config.yaml
n_layer: 11
d_model: 384
n_experts: 128
experts_per_token: 8
d_expert: 64
d_shared_expert: 0
activation: "swiglu"
moe_layers: [1, 2, 3, 4, 5, 6, 7, 8, 9, 10]
router_score: "sigmoid"
normalize_top_k: true
routed_scale: 2.5
balance_loss: 0.00302
balance_bias: false
init_std_router: 0.0136
lr_router: 0.00143
vocab_size: 11272
norm: "rmsnorm"
norm_eps: 1e-05
tie_embeddings: false
optimizer: "adamw"
lr: 0.0011
beta1: 0.95
beta2: 0.95
grad_clip: 1.0
batch_tokens: 131072
seq_len: 1024
train_tokens: 709300000
steps: 5412
dataset: "wikipedia_en"
Below are experts of layer 5 (counted from 0) of a mixture-of-experts language model. Rows are named router (the router's row for the expert), gate (a neuron's input weights, with its number), up (a neuron's input weights, with its number), down (a neuron's output weights, with its number) and show model dimensions 240-287. Each number is 50 + 10 x the weight over its row's rms, rounded and kept within 0 to 99.
Before each expert's rows: a language model's description of what the expert responds to. This comes from a sample of Wikipedia text that the model never trained on.

# expert 17
It responds to: Later words and letters inside proper names of organizations, places, events and acronyms, such as District, Racing, Festival, LGBT.
router:67 52 38 56 44 62 51 46 57 55 43 44 51 56 44 42 43 61 49 46 48 49 64 48 56 61 55 62 49 51 54 31 41 39 37 54 58 47 45 54 50 50 51 55 47 49 23 45
gate12:48 57 54 55 55 58 31 52 59 57 43 48 54 50 54 66 54 52 56 32 53 41 31 51 55 42 51 54 35 52 39 56 42 43 50 41 59 46 63 42 50 39 61 56 45 60 50 55
up12:51 57 49 51 49 34 30 62 53 36 56 53 57 56 37 45 71 40 49 38 43 53 53 42 45 38 60 51 50 60 48 46 47 61 51 67 58 58 51 41 72 42 50 52 30 54 41 61
down12:47 37 58 47 57 49 44 63 57 42 55 69 42 32 41 50 72 51 44 54 53 40 62 50 37 63 45 60 70 62 52 62 56 71 38 59 63 51 42 36 49 44 35 55 24 57 46 50
gate13:32 52 52 56 46 62 48 61 44 39 61 48 65 51 41 43 34 41 42 56 44 52 41 46 59 64 37 46 41 55 52 50 58 51 45 47 46 76 68 55 54 42 31 54 32 59 45 49
up13:47 51 59 48 47 66 62 63 48 55 64 66 56 43 46 57 33 41 53 63 57 67 29 53 45 58 36 46 45 53 51 31 48 33 41 41 47 56 54 64 51 49 43 34 53 66 36 42
down13:38 53 54 47 53 37 52 62 54 40 47 39 60 51 35 38 60 48 35 46 31 53 34 56 32 45 51 38 46 46 38 52 55 79 62 37 73 53 46 46 63 54 55 50 51 61 54 53
gate14:38 65 40 31 48 49 41 52 36 45 28 37 44 68 42 41 54 48 65 55 41 57 51 60 62 45 54 64 51 55 71 34 51 42 47 43 51 59 44 39 60 41 49 51 50 40 57 52
up14:35 46 56 56 39 34 45 46 46 56 38 48 39 35 57 46 48 59 55 56 49 65 44 71 66 51 39 37 45 49 65 57 33 49 44 60 51 41 74 44 60 58 57 66 65 24 45 49
down14:62 42 55 16 50 54 59 66 45 48 67 64 58 54 50 56 47 43 50 52 44 58 52 64 38 31 55 36 41 69 37 52 39 75 49 43 39 53 41 38 48 57 54 53 40 68 29 41
gate15:47 50 48 60 39 41 69 46 52 53 26 50 51 70 63 63 30 52 61 35 67 33 61 53 40 40 52 61 43 53 52 47 56 55 60 66 71 49 66 48 39 46 54 50 44 60 55 58
up15:54 41 57 51 47 46 75 46 59 55 38 58 58 57 59 59 29 58 72 35 60 52 41 44 64 40 67 55 44 37 45 56 57 40 55 58 56 43 45 47 39 52 51 61 53 64 50 37
down15:52 41 47 44 55 55 54 35 48 49 42 50 37 60 54 36 53 53 58 34 48 42 41 44 62 50 45 47 63 39 54 65 39 63 39 59 42 53 39 58 54 35 59 54 62 44 49 39
gate16:50 49 46 45 65 52 45 53 35 55 47 55 86 61 49 27 41 49 54 31 44 66 51 41 35 53 65 52 50 57 42 44 56 56 42 42 47 55 37 59 34 28 45 61 51 57 49 55
up16:43 63 53 81 33 40 53 65 43 58 79 60 51 31 49 62 49 44 57 50 66 34 45 59 59 47 39 59 32 32 50 56 55 74 54 66 36 56 60 57 55 62 48 43 51 39 63 75
down16:48 49 59 43 49 49 42 50 63 37 61 58 45 57 52 56 66 59 37 55 44 60 49 61 60 54 66 40 60 53 62 52 46 40 45 58 52 45 72 60 45 52 49 62 54 55 44 34
gate17:30 43 67 49 41 64 63 69 36 61 36 40 17 60 37 61 35 45 56 52 44 47 50 45 39 48 61 41 65 49 36 41 60 44 54 47 52 36 50 47 48 56 58 42 50 55 46 57
up17:33 43 58 56 38 60 64 55 32 56 44 35 27 50 35 50 35 38 46 47 39 47 56 39 40 52 68 38 49 40 35 47 75 35 49 55 50 44 32 47 51 53 42 54 60 51 49 68
down17:51 33 54 48 45 42 45 23 65 52 62 50 61 45 47 38 50 56 51 40 70 62 49 37 49 48 66 43 64 47 53 55 62 58 59 57 46 42 49 66 59 53 55 40 61 45 43 42
gate18:60 27 35 77 46 36 61 58 63 50 53 54 56 42 41 56 64 69 38 50 57 40 25 50 56 37 50 55 57 48 57 35 34 39 39 59 52 47 65 69 62 54 39 48 50 62 51 27
up18:54 50 51 24 45 65 48 53 44 59 32 39 42 66 44 41 46 44 47 57 56 45 68 45 52 55 59 66 45 44 49 66 48 63 69 65 47 51 46 41 31 47 59 42 54 41 48 56
down18:76 28 45 54 41 23 55 46 55 44 53 44 32 60 43 58 64 51 45 57 56 43 41 38 58 44 54 44 45 49 43 39 44 35 55 51 60 45 58 51 56 59 62 45 59 50 43 38
gate19:44 51 51 36 42 38 57 48 55 39 39 44 43 38 57 42 52 57 52 55 47 50 47 42 46 56 32 46 35 28 36 44 59 41 42 51 44 57 45 55 51 54 32 59 43 69 24 30
up19:64 44 36 50 33 71 64 45 67 39 58 35 43 44 61 59 43 54 32 47 37 54 62 53 62 66 38 49 49 52 46 50 52 40 56 62 55 41 54 55 45 44 53 67 61 61 36 57
down19:43 47 59 36 56 52 52 63 28 68 61 68 68 55 38 44 35 36 39 34 67 42 42 52 45 55 45 58 62 57 53 60 60 50 49 41 62 61 45 53 44 57 62 47 52 56 47 58
gate20:47 48 34 67 63 63 34 39 44 51 64 61 72 47 58 61 79 79 63 51 50 39 44 49 50 59 56 37 63 51 39 54 54 41 42 57 55 47 49 47 56 55 55 48 47 44 71 63
up20:53 66 53 46 41 45 52 62 60 57 47 40 49 43 44 43 45 30 48 63 48 48 59 53 33 46 45 58 42 46 45 33 49 62 54 42 49 65 56 36 63 24 34 34 33 50 53 33
down20:49 33 64 50 42 45 57 33 52 51 55 61 30 41 43 65 55 56 45 47 33 45 33 48 61 45 65 40 78 54 30 58 48 53 53 65 44 58 40 65 52 58 61 20 34 55 51 35
gate21:45 65 53 30 49 47 55 58 54 48 53 67 69 42 55 51 39 33 63 59 52 70 34 41 57 66 45 54 43 55 57 34 53 57 38 49 39 59 29 42 43 33 37 39 55 41 40 51
up21:41 43 37 59 51 57 49 33 53 49 41 42 50 72 38 69 31 58 43 39 41 59 52 52 52 52 55 33 51 48 39 61 50 59 57 55 51 36 65 40 45 51 57 40 67 35 48 59
down21:45 60 58 61 44 44 58 54 40 61 58 48 48 52 52 33 66 32 50 47 39 45 49 52 39 43 51 65 57 54 47 48 54 46 39 52 65 55 65 64 42 53 46 50 61 62 34 63
gate22:36 63 40 54 42 48 65 48 69 50 68 47 46 45 47 39 59 45 47 45 56 48 56 70 51 46 54 42 40 53 35 45 52 50 29 55 49 55 56 42 43 30 59 53 43 43 65 49
up22:54 39 40 38 72 55 44 48 56 41 64 24 50 55 47 68 58 55 34 60 68 63 57 63 40 57 52 66 58 64 59 52 39 54 47 59 50 51 52 54 37 37 28 56 59 39 30 58
down22:52 68 43 54 34 55 54 54 44 49 58 61 60 28 56 43 46 38 61 43 41 40 46 32 40 31 62 56 51 62 44 52 61 57 51 37 46 44 47 62 47 52 66 41 43 59 42 40
gate23:45 56 67 57 49 43 42 50 42 48 39 44 42 42 62 44 42 37 49 61 52 68 56 62 53 77 35 57 80 54 48 35 41 35 44 54 43 63 35 41 61 50 33 50 37 38 38 36
up23:50 45 37 67 44 44 48 18 46 65 65 54 45 41 67 61 66 38 47 47 39 45 32 51 69 47 54 44 57 55 52 69 42 63 56 37 52 55 44 62 51 29 47 69 52 36 49 58
down23:68 66 57 48 57 45 67 48 50 27 45 51 46 46 46 44 45 58 45 45 39 55 56 56 52 81 39 52 56 44 37 39 52 31 49 68 59 48 45 51 46 50 43 38 39 63 41 59
gate24:45 45 29 43 52 51 39 56 49 52 30 46 55 51 38 41 44 41 38 35 47 46 57 52 44 40 45 56 39 60 49 61 51 59 44 53 55 46 58 52 42 47 42 53 17 69 38 57
up24:51 66 53 54 47 41 61 32 46 67 58 47 49 34 54 48 43 75 55 71 55 38 48 42 46 41 65 40 41 47 58 29 59 43 75 63 47 47 26 65 46 48 53 49 64 58 62 46
down24:54 51 58 57 67 36 68 50 53 54 39 56 40 62 55 49 48 59 46 44 64 42 63 59 57 49 50 48 64 42 58 40 48 57 33 53 60 44 59 44 57 42 60 29 41 64 55 48
gate25:30 63 59 40 38 72 70 58 35 52 41 56 29 52 37 55 41 41 49 48 55 32 49 44 45 62 53 47 67 45 47 63 59 58 51 56 63 42 57 48 29 54 60 69 48 51 48 56
up25:40 60 55 58 55 52 62 57 38 60 44 45 40 43 32 53 35 40 58 55 52 48 47 40 42 46 46 35 57 32 36 52 57 52 46 56 58 45 69 42 43 52 41 64 57 58 35 54
down25:46 40 46 45 67 48 36 30 59 58 59 60 58 48 47 47 53 59 51 51 58 45 44 45 38 48 55 61 60 45 56 49 52 61 56 58 60 46 45 55 55 51 60 35 61 55 53 44
gate26:49 44 41 61 50 57 54 45 65 52 54 54 46 44 45 42 63 56 45 49 53 38 57 50 48 55 48 51 53 51 62 41 42 61 46 51 58 50 77 31 48 39 58 58 42 48 53 43
up26:51 38 44 65 59 44 25 34 42 51 55 65 57 39 51 52 56 56 43 37 38 45 44 40 41 45 53 36 59 51 48 46 51 55 39 66 53 65 53 32 47 51 32 38 50 60 58 49
down26:43 55 34 58 47 35 45 43 50 48 46 58 58 63 50 36 61 35 60 45 33 66 34 56 29 47 40 48 44 49 50 64 63 59 55 48 51 40 60 46 35 48 63 53 41 64 48 51
gate27:57 55 42 48 50 70 46 42 54 48 51 55 28 54 54 51 42 50 59 46 56 65 45 50 61 49 51 43 54 71 37 41 53 43 47 38 47 44 43 71 34 59 54 47 65 57 41 58
up27:52 58 48 55 47 45 54 47 59 66 29 76 31 53 60 44 44 37 54 40 31 58 57 52 48 51 73 46 45 55 47 52 30 54 57 50 52 44 60 60 67 45 61 56 66 51 41 47
down27:42 45 62 30 45 64 58 57 38 59 54 52 49 35 41 52 41 50 47 48 56 55 66 55 38 52 44 41 50 44 61 53 45 44 45 47 51 58 56 27 44 51 50 51 41 58 45 64
gate28:45 58 49 40 47 43 48 44 52 48 45 44 37 47 59 41 43 41 71 45 38 64 49 60 58 62 57 55 26 36 49 37 63 40 40 33 47 67 49 57 47 47 48 58 57 61 46 29
up28:79 55 52 63 74 41 51 51 61 38 49 62 39 61 39 62 48 53 50 73 60 42 56 50 44 66 54 47 62 56 59 61 55 49 62 55 46 55 67 42 56 33 53 57 53 60 61 51
down28:52 51 58 40 49 73 58 59 53 53 43 63 52 40 36 49 54 47 64 43 53 49 49 49 48 58 44 47 33 36 46 35 38 46 50 49 60 43 57 44 57 59 57 43 40 40 52 50
gate29:50 46 43 45 47 44 50 54 51 52 49 62 39 45 28 55 54 56 35 48 52 29 52 39 46 56 50 56 55 39 54 61 56 55 55 59 57 46 43 56 42 54 55 43 60 42 46 36
up29:57 50 33 52 53 47 38 58 49 45 70 67 36 43 33 56 57 67 45 53 52 48 56 39 63 50 39 50 55 30 50 48 50 32 56 44 52 52 64 43 53 39 41 46 56 60 60 42
down29:64 28 32 29 32 36 38 44 47 70 36 58 65 48 58 54 49 64 59 63 46 63 55 51 51 28 67 51 47 51 60 47 51 49 51 46 53 50 52 38 65 54 39 38 42 55 60 43
gate30:46 25 53 81 41 44 38 54 66 59 59 38 57 55 59 52 73 63 45 45 38 47 27 48 42 56 43 49 59 39 46 41 57 41 40 60 67 46 50 48 35 45 43 62 66 43 31 45
up30:50 59 67 39 65 49 62 44 40 44 38 46 36 51 46 58 32 54 41 55 58 44 64 49 45 45 59 52 39 58 51 57 40 60 67 58 40 55 54 54 61 56 56 34 50 42 66 55
down30:51 29 40 26 35 40 51 37 69 52 47 41 35 58 35 49 68 47 58 45 38 50 47 55 63 62 44 38 62 45 25 47 44 45 43 60 44 61 51 45 52 53 31 49 41 54 38 56
gate31:51 65 57 50 45 58 43 49 49 58 69 59 46 54 37 39 66 49 49 33 43 54 50 51 53 38 61 49 42 37 42 46 43 39 36 65 49 56 52 40 54 51 34 46 51 45 49 40
up31:58 42 63 46 47 57 69 52 62 57 54 49 56 53 44 47 57 38 61 59 49 47 54 36 57 54 47 49 58 65 55 40 30 42 41 41 40 49 44 33 48 57 32 49 54 51 50 61
down31:68 39 46 39 42 62 39 41 52 55 39 57 73 51 59 46 39 57 41 49 44 60 47 51 54 42 52 47 52 63 67 55 43 40 50 55 49 36 56 52 49 41 62 57 66 53 47 48
gate32:36 36 50 36 44 56 54 39 47 54 49 55 44 63 40 44 39 50 44 45 56 65 40 54 71 43 48 62 61 44 47 49 38 39 54 29 32 45 48 46 51 49 52 34 57 53 30 46
up32:71 51 34 58 55 45 46 49 49 30 41 27 49 38 52 51 60 42 47 52 39 34 55 58 28 57 54 45 52 50 54 53 70 68 49 67 60 51 59 42 33 41 50 63 52 48 66 63
down32:49 57 58 51 45 42 44 45 53 37 49 55 50 53 48 44 63 57 56 39 63 62 49 66 41 61 54 46 47 32 44 51 32 34 45 59 57 42 49 44 46 39 47 44 45 45 37 46
gate33:47 50 58 57 49 55 42 58 39 49 77 61 37 61 58 55 82 55 61 77 68 58 43 57 39 67 60 48 43 54 57 28 62 37 41 36 60 53 41 38 45 43 48 59 50 42 46 58
up33:58 38 58 48 37 49 68 54 32 49 58 56 57 62 49 46 66 62 45 70 76 70 49 52 45 74 62 39 51 38 60 52 46 39 54 48 52 59 39 47 59 66 39 46 47 45 35 42
down33:52 48 48 39 50 59 50 58 49 52 33 42 69 50 53 54 58 55 44 30 39 42 27 46 55 47 41 60 34 57 32 68 50 65 38 45 50 49 45 45 53 41 45 46 62 25 57 42